Below are experts of layer 5 (counted from 0) of a mixture-of-experts language model. Rows are named router (the router's row for the expert), up (a neuron's input weights, with its number) and show model dimensions 96-191. Each number is 128 + 32 x the weight over its row's rms, rounded and kept within 0 to 255. Numbers have three digits each.
Before each expert's rows: "mostly gets" lists some tokens that are sent to it at least half of the time. This comes from a sample of Wikipedia text that the model never trained on.

# expert 11
mostly gets: " Sikh", " Celtic", " Bagh", " spiritual", " Islamic", " Brazilian"
router:132148119140133114123080160084131122162178119088105117153075095160095088162110164176120107110095153141188124096078105140167120162095099105127132164086156125114086093078125129125194139155078102111126117150174089118146149121136186151149134184165146135069081163070128106130174142113097153150
up1:133108104157145127113113107100081132132147138061152143178094053185123125155164122168114092086087161146167089108120077160183133149110077071092134156121152152128120114085156140082156084154082080118150121101126142095123111112150143187127116080159144139040079125105130144093177108156091163179
up2:162119083153129143142111172081126155139155110101155139128097088122138114133124141145047143103109157174165135153114117204175076120141108106101101164074159107171123124115129148097125117144101113180101035171167125088105069095113107143112113157163193184065094105059099178099187095130147107221
up3:100135125100194053144120165113172125084125120108149133108123080162074057134147112190145076101177132131143083150134087134178144160065116100118160102096123130105137093095163146118125151171111146160121151095146109145149133143160162159078147072162157107125139139098118155138175089154083193172
up4:163119120133133137143136154053119126145137124103155158131103076122139080129177190108047121108117181120196118140105079176140123112179116089064082105083125119150107096107111122161129137132061141145156119149131057073134112113126113140113119137117193161103088132078183161127156101158093128152
up5:132160111201123126120111121105148124144112075109154140148086122147148109106156198139079128137149162151171146171094131192155163164150110086064077138076168135115098150060157154124125156143110144074147113148155137110118129134151125145123122072137220110051065134076140149088169122146113169205

# expert 5
mostly gets: " Insecta", "ropoda", " lb", "°", "/km", "www"
router:106113147144147135140048136061192059154137139102107115160066099160090104104126140125120117117185180151189110094092085148161087179126089099138116169112092152098105100098135112153135195139074110146115125150214077081135158171160153163125126106153145160079089160082119116117175148118097184131
up4:081103162146129131196069180094191110157165126128132127135113148138045137073131149118132118089113170143133131119111079128160074131149117072093150135082046144118092141192139172103170134123101115193093112133115122103139156151127072147133140121114125196128133187090155152094154124157157168107
up5:129124095182140108110098079123176148092136141123128103233070139127095082189118043126184102114123144155176108084111091174131061151067099107127145156090127104113099101076154097097101105143128134091179178119111074099132095144168119142094148094181169103070136145098063129178130084146111068144
up6:142147153140175140134126121164170110089145174100165158210135135048136171138145123090167114049121107120172151117096115132124226194089142128131080122088143107201112079180182178168107111151112114152172191077151127102128154152112096118124124092199137125110091143124186178143140162147169073151
up7:120128133139129106115073090139140134126170087128232097195089116103107147146144085138126129116140167140146079094125086169112126177051116093142144200147094157160106069104144153195105061182106112056050171057158121104143180114099131141143132109148205097123118106120167139095145070138147115156
up8:083144134097153117127200141111097139174136157097168142130130121142076136136161128127140126081052144092153126144084138134145094109157145144104127150104139123120094127136155130151127134117152117146135162130118091158072159136138076154123131107131099171125051145139123152130198112122123132200

# expert 24
mostly gets: "|", "=", "American", "The", " =\n\n", "District"
router:093138160133156148132047163072154092153137094103174140162097076169140081169140166182084098104151162148170140096117108122160127161127100082107079165099121156139062119091130145149192155150083086134095137123152156080111130141159155175140125165174134149083080175080157136109147119110107184183
up13:151175140157138143118107123087121137126104073158127095096123056109189184185112139186126171157163113073148181152153116123145179162153143136106120089069110154142120130104087080159100124097108102142083127185136128128118112122182164111159091120180118120081127120107111169149126126109132139081
up14:119137091176143103134162135126082101160171112129092129167046124206074135143187124154049066166154139099123112125091091078158128156130075123145132123132120135103100125095151144148158136184143143089147122168212107123116152133156169159132142131119154146091107147143119058122168143128077119145
up15:144115138140120065157123149139128100108123104113176078180096124099104163093127046142123172090105138153148113100122109140119129149161137154107137104049038191121106097111070155145139193124147163131165126135143140099136097147123174088135101139141130152059151153077106033128134168102076182106
up16:161136146137133095071109070165062151141179084122148093155121153168055154148185143116075084116202189107145146055081085153155065135143149106138112150126133149157106075122132134115108120086101092131122162160133153123119159098089121197112103128172126181088088133101137129150151134136150181131
up17:171165117161160182075124166128099148139144082149155132192039138110126116200108092139150169099164110121154058143110091095172132135164119149125146150144147156189121147124152101168117152142133137087112133158160137068132116105138109062170080065152089108127155104124144128099183120166161121117

# expert 9
mostly gets: " castle", " hotel", " Edinburgh"
router:136142128142132113133075163086129124159184129081110120152071092155096082160110159176118111109101158148187127097083103142165117165091090106125132162082150125118092093072122130119190150158076098108129112146179089118141151117131187155152131181167149130072083162076130115133174142115100152148
up0:079143142111133101133147147084116147144106111093127158125090112137152123140165115127086083140150168117158093104102078122168100186079112071092059209174084132190129100112105158096176171147078134190156135108134115124100104126132114127090157136175122142082083123080123118169167118124078136157
up1:146041170128157077130145126071150068099127159117116167159143087140105144160138167140130141110153194127152130110144103128143133172130087100087090126156132124153071105126080099084100137124151101158193117071167095146146105131144109195169180128148113188120090153123178163085191076125136114115
up2:162138184118175136176105117112187110139085131088216139181105108138104121118152052148113145050145158140155151091063076137156135116117105095099134139165140119169099075114171138174156148145100122097165105138135127135069080095122049172122171147160181099114108132137101159170149118132104137102
up3:105129115136113068099122122097073155187141139106121140148079091152132094088138149172076081107136191082155127088112105134158119164081083111109112177130125129129122124101126115123159135163071086173148084127179097116094139128132119134115169100183125090090077123111123126158187146155031110150
up4:105081174111118148153127172085117120170143131117156124166081104123078088130138149166132118121151130187147134095094141170132105161116106081128153112164088125170134163161091135142119098153097128143181093117190105176125108149168104139181155140164181071104117101109137105134150102095169143121

# expert 8
mostly gets: " var", "ska", " Corps", " Prague", " Infantry", " Wong"
router:134142121142132112124080165086129124156183123082106122151074097154106080158110157182118111107100159142188124097079099135168115165093096103124132166089150125118086093072122132119194144160077100111122115145177089117135155121134187147151128186169151127072080164073127109134172147118095155147
up9:121164154119114081127123128118126104131166101102108146184089126139135100169114138243148106164173177139140126108116124152180179115125103108186126132131108144203146186139124091104179073129080092120091159138120098108180202137159111123157102145190151177082100209104113109133120130141091104161
up10:159151109142104136163116184119143106137099092132113123190129151188106149163106076172168109106175147141141122147100110141189143137133109077102112143135107091154136169060080120153165129130136075189167140171132098104046113097185093144106132131169150135101098147117080072111136104096146115125
up11:107169124133097059144120149088133132134149129112165096130123125121079108152078124182171143128122149125148148152168130161156151129146116116125177162128145099133092080107121085134129135134124133180124090101144081152109049161128110185131105126166163121111091129131086114085107132152111115095
up12:154085112165144108106117080088162128149112163110179130123115135119111110119146170180098109121118120129141133095090107161106046145156104103068103209125119088195102124116099169225172146142104100139112116136150111145092148134095084198094165166138171164098089129090106112125145073171089154174
up13:137143100138140135113130141125106137129151095129139107137074124164195113120118063105101150079116164132144063156090115124130085159080099132106065171129118107114151159154102117084129103162107053115107148097125089070114068106135134171083120116141106103115116122081150113173188095145138108156

# expert 1
mostly gets: " –;", " —;", " ?", " their", " activity", " TBD"
router:137144125143133110127079168089129129159184125085107120157071091158100080158112157173118105109102158146186126095082099141167118166095096104127131164084147125113085092076125129124192143158075098118130109145177090118134151119137182155153130185173150134071083162077133106133174143119097154150
up5:136095086150179116103062154106115140159182065087160161147073057200117078140124092153136115118110139135151086122123087127167136142107094105117156164125134116143122112118126153107149173172090080177120092180114116092115108160151127164129177114169122128093088116110128164129155113162121101167
up6:142095083155140121097098141097121097124135143110096125140092127112107110087134149142129102154156121184155067150127051204113076149134102114086141140070152123155030170036088147139088099143112113112150106078194125113112110152106144142206106054172174108108094137075134068080166151092102133131
up7:077106094094163085113121114140138114145117153106136159139125076149112108189146080111085077156127142107158094167073138152180127142116086098091116125065146127128132090114126090104153124187071115162132093139148079131134086109162208134169117163148180097088096156101142166151167111098105174108
up8:147143128063103112128065112114140171122196111120133084127122093121057089147120126101169162132135128080172114141130130196155119147183137117078116146123113123109132036101104128184118113144128086084076109092106108110146119119138133162114155177169179151080110138096080114059139099117130160096
up9:082124135105101136090123138125146159105127119138127119159116092180093126115143132145119141130099166100146086132141114138129128127124148110091060127092126050114095131165130136136114105150129156161133127102154123113177126099090157090107180092127164146092104227122111194071149106156143147148

# expert 38
mostly gets: " d", "-d", " des", " dem", " und", " der"
router:114114123139155090130085166105093123190176157097146156140088103140088077130122132177072110120114163142182116082131093119150094136116086116109101195098122170144133088108122139118146128156084112129123119103189129112122155140127211156155172185177146124089102200085086120088179132097124146167
up5:125113100116135160173142182135118088140169153123148050142110114148124046138151186118080057136117135170138167090139140107148089124118113039098102162137171104140158110140126197149107136186088168134122055116187130137131150145055107190095137174131102168110150141112103082173111131159123134140
up6:116111095136154121104091109121110175149120106105183106127111104121111123176163119188101123143110153140170111113143152110131144154124103109119062200041109052142129071112122204177090177129073107071137142087172144119145157124068121091104094125177163186087048125124114110119219143143142107075
up7:110117146203141111147133156125132126110142189119185134146115140106102122117132185162113111110059140143127152178103116165132106164140110106069135140109171103115069087086077169107067101122113148128130113115079124181172138150152137163158122133141113102130099172080133158136212161063166181137
up8:143086159088159110153118173077140135162135114149191074150098137155133085091132152165109117121127159149134108154144122119188150155094151116121141104037098170183043065126177183184102130129064178176140099140192111153131111066169151123170063157142184123123097176093125145100160136123162129105
up9:135168121148146060116127177134124155178145161057176162123140125122131118125111187147082059138093146115158167110141062133097121119078095090087117143155124140142094139077109083146140130164086097136110149151148165130133182178135094217135176139168108131120114129118119173125158155101110077198

# expert 56
mostly gets: " Street", " Brussels", " Science", " TUR", " fantasy", " Manhattan"
router:136146127142132114135080168088132124158186122081105115155071091155103083159110156178117106105100157142190128096080098137166119164092093105124133163084149130113091093075125127117195144159077102109127112149178090117142152120130189154149135181169148135073080164076138108135172141118098159147
up5:080166151166122063148102139100166142134124122093128124145119128170102131138149151134114130099188103153168096146092101125142122136125100112137154160113169133195126136120169118096161170204124142136113090146152102142098040140102121160155094130115099186096118126075145082106158108125087163188
up6:124110168117168118118080133102137137139134091076127169168093086175131108157137156138087111108193168154166114137105075147158103143097070065109105180119127136161113093120194159078124146144057116153097111156168104112062113103106145155141103124172149170088109140058129140123164085081113099178
up7:085187103115172085133099129127061122097105048120152157138108137143146112129147084159107143088110083080142025100068090092176125138159125169129081101120141126092128123143101123206161141126127103124101136112145152185178135162184124105127184190154166133101145186111119131161137141096137118097
up8:129139145109166111145078144096122076154139090090135176167077105171115067164136148167108093126160171154188110128080072136162110200100090062094105164098117125124123107100162142131139140172078085156126108140153091091131120133137164174131133129183168139063082158061126127120178105105112129155
up9:147140124180151125120101151085122121159173129102093176141127081173121105130172134111100132089141165140177128118082073147137069164113114107090138144106156115126084106112113170103176163118070112181188100191151080097125099117110169146081099131143115202093113138054166134136160120080054131153

# expert 34
mostly gets: " Middlesex", " Kur", " Toyota", " ambassador", " becomes", " ITA"
router:133142122141130113126078165086130127160182122079106115155073091155102083155113159178117109104100158139188126103083099139163114166092093105124127159089150126116089091076123131117190144156077103111132112141177088117138155123132188151149136179171149128070081164076135112135170146118098151153
up8:081065154177193064143123181133147163132132142080151218163119115150097127127154103103127112085171207126141093152076105140147144093130109088106097143127125109116142158120101137185122103150116104171158071181155170105112129122106072109148122124149117176101092161103143129078150117157089124140
up9:102141165114130086186049118072167119141136157093118077132108156126113098122109179178126090109108132143161107118114113121137131119109133121080123125134126155157071139122148122152117131120097168103142107115119158147153147090175082199180121194162146105088090143087117126131113149083124191106
up10:145126177122141117107069160133076128179171155101074164087129141127090126112121132110119068092084146173147169147117072143137117123101116141123061121098129155167118133113179111141158204151046162097175100153144101092113123126155099148109137190163065148101123154086068140110111125149126093115
up11:146152112095105093164134140125113161082131053132164162125115117157109112133143138113121115148155183153158105125151132148179128130179102097075106132156127165116162171114141185130081129117103088129106144132121110137088180101149135103138083134120139172140123076125168116089217138130107100189
up12:110154147160138094139094145130160077165117129083170145131111107139133075127202094117083137121186129102147135108133095181172084134119091089113117140137092077115133166118150177126164143159088088172157119104122116069125079119135090160191146090178148110092090119137141171144162080085114135114

# expert 29
mostly gets: " that", " which", " who", " when", " but", " where"
router:087122128105156071120123136101135127136120143037155144154095102171135117152133098155082112103118165176160142112052108160194088148100101093098105136109088118154104085071166119137135119161096134094159124143135114152089141119144108173108141145195154159098092125108115140128222115094139161151
up8:140183131169176152116104104094149073107126115113115103102105140063122073126158131093101098176176168133146141064156120068130068176139113153105104156121120118114105072106132146168104120156145166156154094123139130016121093191150145175171091149154106098136124220110165121126165145132130124116
up9:197152032118056119109108093134143054110129103094152135137116159126133133104113115155161076131135097166154130099126122168142130105115136068074098134124107127156109116207124119110148152141077148107103146203136112146141155120068142143133101167128170212139109090105134093093138075100147171157
up10:110130083133107040154103134148119108207146157121147098209084102133116111097117106153045131131151167073145139154091112017123057123131125137134123176111091138156068177120093147118164139079148113135110190126136179181127152142119144116143113141168140082124105167120168147072178123122076213089
up11:160152139133064147156083187130151129111161124143088154096115087145104137103080076183169163104088123154183156139143138135118135207154125115124080117126121146124110110180113145076158110162096140112111118110165115123122046087092160125115149172150186172093120141087147158123102078122111132126
up12:126077131129117076149065145134163165159156124127130072155128145092056151061120079135060127109151142148134175094110121049177103112108095201095151171103119151105084104168138081137151145102159168142101107150134156043154070110183156203121118096141107101129147103098124189166108153142119118059

# expert 54
mostly gets: " gas", " Ford", " horn", " CAN", " Williams", " nuclear"
router:134145122141129111133078167087126123161184127084105115159074092155104080157113157176117108108104160145188127095084097136166115169094091106123124161083149127116091092072122128116193145157079099106132112142180088121141154122134189154151136178170150139072084165074135116132171141114094149156
up13:100152109117146123098117151124144148160147145092138160141115099125073138100145116135083132134120186116175113150085082110161148121083092086087073174097108201168107062063146157093115162132076120161139042111149139147128173178094126125178091151140130173089098152070169145135174138209157126189
up14:124133126139225119090122086053109157122139106071162163120087095131175120157171164100094163139162154138166079125087100163133105161123067082150121131095097138108145097092156107135151105143103157116155085127165090088113101176095068149181151095151173088088098147117126168198116101133071097115
up15:082163116112083142163111069124124139233129178072102090121117103093123167194171132133056113135109212098178154053120091128152071104077123132109107153134126104141101097083135126145133159179058138116141115110119143121110151141115135158157129156142151193106124123119124083161123134112101120122
up16:147117094061105128074101139120155135076179107123167111161051085122095076085110104213175113105158133118183087157103131186172150163141099113118117142070146114099145089091129115123144117154131082099127085118121135114143087084167122129111180151156171098071129134084175148118168120112158134171
up17:084108093102162141155158152092115116139135094104169159199098129169128101124150108142051126098112120155149108102113105166185120184129082063075077175092131125134163138093120122068122097179088059143189113163196118121180126127169073136186154124147157148127113121099062172112162122158137122126

# expert 44
mostly gets: " Lok", " kingdom", " Adelaide", " Sheriff", " safety", " Lancashire"
router:134141118141130111129078165086129130160186126083105113155072091157103081158112156174119108107101160137188127095081101141165116165091092105123127161087150125114088097077122129117190148154079100112129112144175092123141156125136184152155132183172152133068082163074131109133175144118098154149
up5:145154145083123093127121126079089095169159088100131178118094102205092075125121130166083112086140153104186133111125067142142099148092110140087102173087108104147104149091101147165149160137035130165126114117161101155127134124165156171121120128167088169108099153083165133145147125137109120142
up6:145136138102113067096134102079157124154135083107140126103094092160074094125117166084142076169120134137145069141110109096105117177073091167119138131102082135137107065128133185148114169150111143123165151047169158177142180150167236161071116162141137114110108120122139103152135156136117183131
up7:159147140103124099170093187113158147199128106092110146150106094218109103099119167109122105087138104116181124102103098153132110154087113124103155125081091075132109122132124110098197093122057111143173138130135075137134138111101170168103158132167164121119105139061183193190148130113058160186
up8:159147123142166138105128088130096153114134152097130070205047091156112090141193150135137129110106177127144110168120078124129069108097108113117152182101139118100129113097061101164104139131107102134176118166125047108129123126112160115095151118136083107095097120090093127131183112099092077150
up9:111132095097096102177151182095091089201135115113124115150098109163108085149160121105124120109176149133120149079120091215136078166110115128092094161075084086128123166090109162140137114156094103104091159175198099110096128098182072170167185174144150157127107132073087101092116076105099077159

# expert 6
mostly gets: " International", " National", " Est", " Football", " national", " Historic"
router:131157068162142137131086159084099120161179121120084138167092099157135075116128113176117117105113123126216119124109101113159116198132092122137128183117084134149106093113136126111154148145101083080104131126159107091140146148131169133160152176167106138071073156072086150107177133083106139153
up5:142135118144151121154109171135086070152083140103089120147113151122105143147106113101171102128133125143140180181108081092131119232161117117110112158124131134136144123134131143161110144137115106197083102103137118152074159148154110148178098143145124145118106191117173087148169108157138129155
up6:114123126102119145110130091112118097096125066139098129172101138146156106154107078136122128091172139071190182155074129081179101130133084115092149090080101202129138116122101127127142126124118102096159120129144085108186128116101164100126173139141149111114114152081106139098144122150168126194
up7:131154098101110123041105097119095111113187078121142168106117146144123161162138115175109120069108125101192135121134125130148064205133089133072146120066130177150116086054095118131158084104111083165143138130135108072158112132151105101110160132152104136112108129071125175130165102177155149176
up8:138154102085109126081115139112102126130155060122161105148088094151092159139167122091129136097170181091166123122099124094161063140089108126092125147106148120142122055074082143110143130144113082153164148150117097113212134087114149117124144159167180129066073125061105185080151097106123153159
up9:087165066128093101073125156098107126190175113105144194139101072175121155167126120149114079055124145189151180086164075110112152197090093109098172151114103108167103074125140143108194065153130128123134154166164098136118123144161084144118151117160090074106084195101103166109143148166080165202

# expert 13
mostly gets: " (#", "°N", " Pennsylvania", "repealed"
router:124125096110153106105048127070143144135134086093128129144084064182084097166136131141133090125124163101184116106101099145165085164105073100116133148090134176105122074103165120128199150170098077118132130111164114083122154128158164133157172145155172097087071168111095111075176137126095114164
up5:130116144151172111143094127138104121164121114111077112219135119163106096153119171153113061095131134109130160092120097158166144136052116122134084191096051130141151147145154155116152154180106138154124143108147127110129181150120120134093129128146132164095084076117100083100132129085105119071
up6:133077167128171158138059088075139143129109072126123164134115153202162106087095210170174096101193100106144085155135100122147160151144136138139160150113128170144127129159165209116156129107103111139111098093149080097086131130059145108099156156171083111073122152095097176118136064138088099105
up7:115133203114212137164103119088090134146090058121134125121096181156208146145117114117088085133151165119141141104104054099203142165117090120125092152144177183120056113076224091078125123134084097138153122117123113131110146139181119143126168111135112122079121157136114150072129106104086109107
up8:118111165092133135066131204135106129121116075143179182174119118128126173098138142051104098139143154171141136131102104135143102127076134128103164135023115158103135136134145154056103091129122120142062107170190124133122084159143095182142134128140148087113153143115139120083141128165165144135
up9:097079187138199140119094118070128144126123112107156199163093139151109092097114155118148114141100146143150148121138065158104157113209070164128163158126142094131091122146116111092136096153105090205078099097097092171078182136183127203146137127144162096117110147130088121138071111110119127160

# expert 22
mostly gets: " on", " near", " along", " at", " in", " around"
router:143095157139141063159098159102113120156123082066136162179101073176118117117168164136102113104170181145178132130091048139145100149105051062125089162133099139155091124044155141140162143155090129155128083124139098129127091097140160163141147134155140135078096187089176161124170120121124147113
up6:152103126165098177110114180124103109163134147087144114159120069171138121062118164114071107123132114141134176131084091103123113162115120114104100118128113122119103116091103152084182120199086124166092086182150143115125120135061119133197148172153127137089116163087121178149134152116045181137
up7:155112158088161197146100230109181098161149139084123128162140106081161109093145095120127109137149115154140134160048115104123118132101108104129106123126111080118131090119115118162110103141100146063148189109176161070150145121156160141149140135138156176095070057077084190094134156124102126075
up8:091093143073128104119126183106193120178168095109167139169128122089117116117067084103123101088163171147145144131087093148128127147097031132108116145138090142166097115075107178134181065167077138096092134097137110161117144113139131152119149155154155124078102134113108159149111145115134144092
up9:116074114152145069182155131140070127164119159160115079159119090094080120132165098182153121141101213145146186119100067141146096129140105185124094129067116171140079108147109121174147148184154099133122081149146117086102100161133096075034088139147124155142137103129130084131127127123125146096
up10:112137086125129063170118078119136107187152111105109118121109088088117137173124098127115138144157186119136177125107066091171130139092104140104164110065114143129093103077107104109119163142107128081205212103124162113105127145155157160111159185136132103086096165117128100104143169166106124162

# expert 52
mostly gets: " Kan", " Wang", " Ram", " Jesus", " Palmer", " Kel"
router:133138135152131106131085163093127122152186119084113121146061091158101080148111157179119107110104163149195124106076101143159109168086101103127133166077150123111092088081120126122186138147070112103125108147177099115149154123132192150148124169173151136080075160083131107127176138107095158153
up8:123114162140168077108091085112124053137137113103081145170082124124106089143126119149133152146135144098169179136088134109151113166134115095086108141129145193131068145098139166078115172141067120149137092143167096146081155128112184130129157166184134130139035135082091148065161129113092125092
up9:165196095069087130134117152115134088187164141107116129127090119114070081199109142205161120111123108139194071191156058135172125140140111127081179143126102081078116083119110105138144160108122130173101140083128057101142094109121138126167113152156078143116099183119113136099155105154135151125
up10:164108119097127131081137166089168111120142174113130145120106121147112106151155069146155143109184124071181072159095098111132118163148120109090166171068136172170099111120092135114117155151131110130114155114156135121134120139151139107173109103198180175109120210120088173113169081153150107111
up11:086105162133136110124113192120159159128195121106134144166087127168111121166105130133162112121112156166180121118128093140110098142104096119083135123076158123192123080145118112080179147187070099154118079136164094124135107119106175148145119126146140161075098138086112111130143150176169074163
up12:141176099122107110090118144138112145055103117096155119162082132152137154199137103089125101039147115102155177146082128130135078126163086119070147181078162113090170092117120107100150110141114108068134152089152123061121125151124137100185122095141129139111096152089104147121139103097142133139

# expert 7
mostly gets: " Mike", " Steve", " Matt", " Jim", " Richard", " Jeff"
router:122148150145140088130076192090126087159205116077097141165083088156123103131119117158117067116114149145180102077078131176156113154061094088129128128094128142166109090085152155127171140177096113100099109126195088135127148127108188158137141134168148152083064134071135120132180140144090145134
up0:126124142103113076119103088096106199173197144156158112149115090136032084132131130153102099079078109111145165114077123110131121148117140115110112109060112147131100076112119127089171104157100097144089147080181017088177126134158129126089184096141161181111076162096107075095183134156152121138
up1:130151155111142084161091133114138178138107069084101155164123094149155122075116102156136139133083136149128187139099137182147117113071086158098166125156163143145099108091151090126172205202102130181139091168163108140143071209090090181079148178146058159096099148102094088138154141121100136162
up2:126094188134128202135148157108154101152153092102084204134120105160135127175160098142143144146099146123140181140152125167158087113068114141118100165185102110175128097062107114191177102184125129160154081110198093133113127088139069179117144170172134164129071081120101093128132152155123095138
up3:149095128126163120123139201118138133106125099103176184142142138141130088138127128136146115112116194110140115102059108149143137104026091159091163119141149142099095113100138161158132107212108091122199100098135071105168089124132136132083160109160070181085117199098055085126134148087082174149
up4:066127181101125069101097120081097073109170195099145149156129112173146158140162124131138025132134108115144124056148147175117141113149096102155100119131174178131105109104112110149150149170102154147192178109143110128097151186112133149134136141132109131124059140111192136081194167168185096100

# expert 42
mostly gets: " country", " and", " region", " river", " population", " city"
router:061117091134151110143119129088128154139178108115146172177100070178120091152109110148094110116168131111175100074093096104139106193097108074055119189123110167173128130113121133140147143156109106134121138090162109122103137173112170130198144158159159139097088139106102171071223093143094140164
up5:087085036191141121141133198140172150129111057148096126135115144151138105167122114108143102097142130124148136092086110179129179128073107124113121140062072129114141140096064103127103188126138118195138134154145144118179196098178131122143153138119164184128092153096100128085122121091059130166
up6:126112068148145112138087091123119111125127098092136102131082154160131038157049174158133143106124069142166093150135098087119096129093126117115175083113154136119113144102100168081135165115122101148116111136114127200136094143109117138178191106142109115108111151073131119138108096135174168176
up7:184125148117143142164081089096150115121139091126124107169104109141119151180129163183114124064136146135136065169170115133158100104100064057113112157132117150095133121122196171175107195165112084132094080083180075128065108116101194094149104158138153151082103098117161173128107108114057171142
up8:126179149153115151036152171046147140098140129111156103131125110115184166181142106098070111082136113160165092141134109131137161101062136099155117132070108177066169089114096088163159152150126108128151110126143092056101088117137111112115152152169140083097084151139136143156144136165118142118
up9:180153146075083090102064118143127110156150171107154119126110116158072149151092136107096126081133134141133154085122128136102123177115111119089163200118179132152051106100058131125196156150110133137159162124104128143078129179143125126071168078133146105138126189088098152128104105124095136200

# expert 15
mostly gets: " re", " led", " inter", " able", " inc", " due"
router:149088179094138078112093153046154112196140143036131156141114075189113114144090126127101080139130173128189100116101100144174110138130091105131113180101124136159132114068144155132162139194090095135161109124184120112117123139118141117176135138164178147066101151100143123113132110100106108134
up5:105109138100159111208127167119132106180097096084086140121141158088168149109153158124107105063124170157148108140115064180121064153165109146152115174127075069149098140148144134191153133113120129214177127133162054061110056130092134119096155102114110169118116154138133119206113134146109139116
up6:122114086126121148109116119074111111121138037125159145120079078197117137152164112123140122139203127197123055049169108090156093183119064132181156150131179154052138128103148089125148110100121134105135092141138139128073112095138162101119116079128176116092139093129108117129126127113092109087
up7:094123120110116066114087153125111132219115081130094095112124099105142130167189093115078137112132138158133106070104103089138109150084101146101114124127058120088073120071071172159144127156119110136183177149165144124102170139143205105063141163136181143107131109102089123106123139067086150045
up8:137106148093126117169114091085175127106110156103153132134113196082155112140152136133122111105080147090131157115126109214150071123107070129138112213130158063143117094179068144122142144187120095117100108096178106094162168167104168208152149093139157174136118174090076124107161144109130114194
up9:113094148119147100152138174049153089150115169108183143110129146164160103126115140119118103111119155127137073121104092153151145160084088118159163171147143137132099081083083097060135117158108098150129081171152086136118130159052181171129142105131117149123113120114099083122140119097112144193

# expert 31
mostly gets: "/A", " Francisco", " playoffs", "USA", " Broncos", " Tigers"
router:117108103116142089102071136097146164138156131082142162150089082154101102157139121151086111154128136140184113110101113133177123181076086087109119154110166183118127127068111166151187152176087089097144134119158125125102164165124181141171129147168181133050090149075160122114163159085078133140
up4:104087139138114057098140128107193104100110113124125135106097127215093138173143108131158059099162117087149078109138129145137127185157083103107179125144123140124124113125097160080151127172137115106188122053117126171079128105094130133122125118135213107107105142132071117110169116101107145085
up5:140110114128160122135137198110117116135161075117133091146097091215088120100100112191096098110147108159150136164105096107207119214118091111131132130120155175104149098128132144044224128130116140131148138089136082150029142094144145123110152162154128086104096133105093165154163144108117107085
up6:112116135087066084090133111111160133141177119105126120117099080147148068100132052162142143075149166091155082080105092159161160147109129104148104134127106146179088099094169133184127120165103138160084066119142096111125090156124111133132170085154121113121108119111148132110166161141165150164
up7:055111105149112128125137111156113179121131079126097164161102097227152095145146200155086110095117155094128076124118091173117149201115094122154089125176134150114132167130103138104128082114126103189105142101126103129151162086155180128064134097123142139102096156120081133012130060161095146117
up8:120109138200115142163091140099141132172208127102119136171112073120104115137148196105166144058103137152144141098097105161118104145105108075100131136129158138153091092119180147128161145129130085120166076098137108092179074111183105194174134078147161089101057147126128168076160111155134188124

# expert 59
mostly gets: " I", " II", " C", " IV", " IL", " III"
router:133091104129157108142092132105138081126140113098133165158095104147124090112147153154108083153117146129168097096097120149163158153094041084127097156129131178145099136080106113165119156193115110118099100133135104112139117159130177144152151142160150126093093133076139131120159117114107147134
up0:176140119206120096150125124107157113143096079117114183155125141099134122139123133194116108134168163131161090137095117129124163148106111150080164150124097135173059114115150124156139162147136083143163084139172103166108069224117107145141177111145129085139116159092119136147153138126137172139
up1:137088114133163044137089146090156105144127083096147127146096129173098137134132070121118037080162106123142124134120069151156113151159101078078083135118160130121079079096160143154111165166095139126103142102121100191067136169142126161170081087125206145115127152067109102064158162120128112098
up2:112107104147136088120145172098179093115167085108178075171106121168106146123114108107126059095147129135143166119074095113144101116128102148119134128081098141141100080049099164079119192158123151103112158121124141165116164123196135151170137059136152171124118152059124140055187133122145150138
up3:111067108099193156156143184136092145110112192092145120167077069116139116072116104154109140159116145166157080122158105162169122162117099125084134119127124113179121117152206138187128200176139073189090115149123135106181149129168103132102107150156166163122153110103125148175173108159152104134
up4:112090150124131092089112118112116094115109124087114192225110104097130122170155104117095061122116133127169117122112111099142151119064075105127077138116122093169112135168112111155135136143110122184136161144134047119105062179132139144064196144148128141115126156108101121170176120197062106120

# expert 12
mostly gets: " with", " from", " between", " against", " without", " using"
router:119104155157143059156090142105127151180117093069123143130086111141120076119148152146089094124101157113158079115092086181170116159097072069094071179139123129149099105070158142126154131165076134109100124114157100124168136133108143188107160108188137174095096198090135134130158102149137139141
up9:098151118149121187146132107117136152194104122118144098128121114095188139132172145155071134184096147097145111109127116098144123119147129093074130116129135111136105136092117111207138117145168098169125130132147187093130110173108140071157194151171110150085106165102138073102148134114084193158
up10:127129137108156142126113114133151138160148230106054090135097130180145185159151034109123116151086169119143143151119106170122139143123109120101105132099124073136101127135131141111113110145075116106143173089164078122104178141135121164088131152133138172104088139076112123123179153141128107135
up11:125152084117186144144082154092090178136161122144118058133101159173091122157160083189225091101138139126138145143108106097162119138121098128125137142115163160107142048117173170130111195180137148115096139130153121103121095124168188085149081116130160133115107111090095131113122178115178110118
up12:166141128117156163125110066103090136155122174108150105122120062118099215185144089170142120133081157082167120165120165129154186115118070109102149077087152112161207118117085140132122128157111093109163169136135099093160154137084114115099092184137156166087117114097144154101138153118133132150
up13:121106129079109125095071153059139106104153110158145170125093103224108082111044095138145095129087127109127107132102151195137139154191147106152173054083094151087184085174152142110141143140132111121098083090149100170036102141106167121143115094176116111096111141122106120169134124182137157113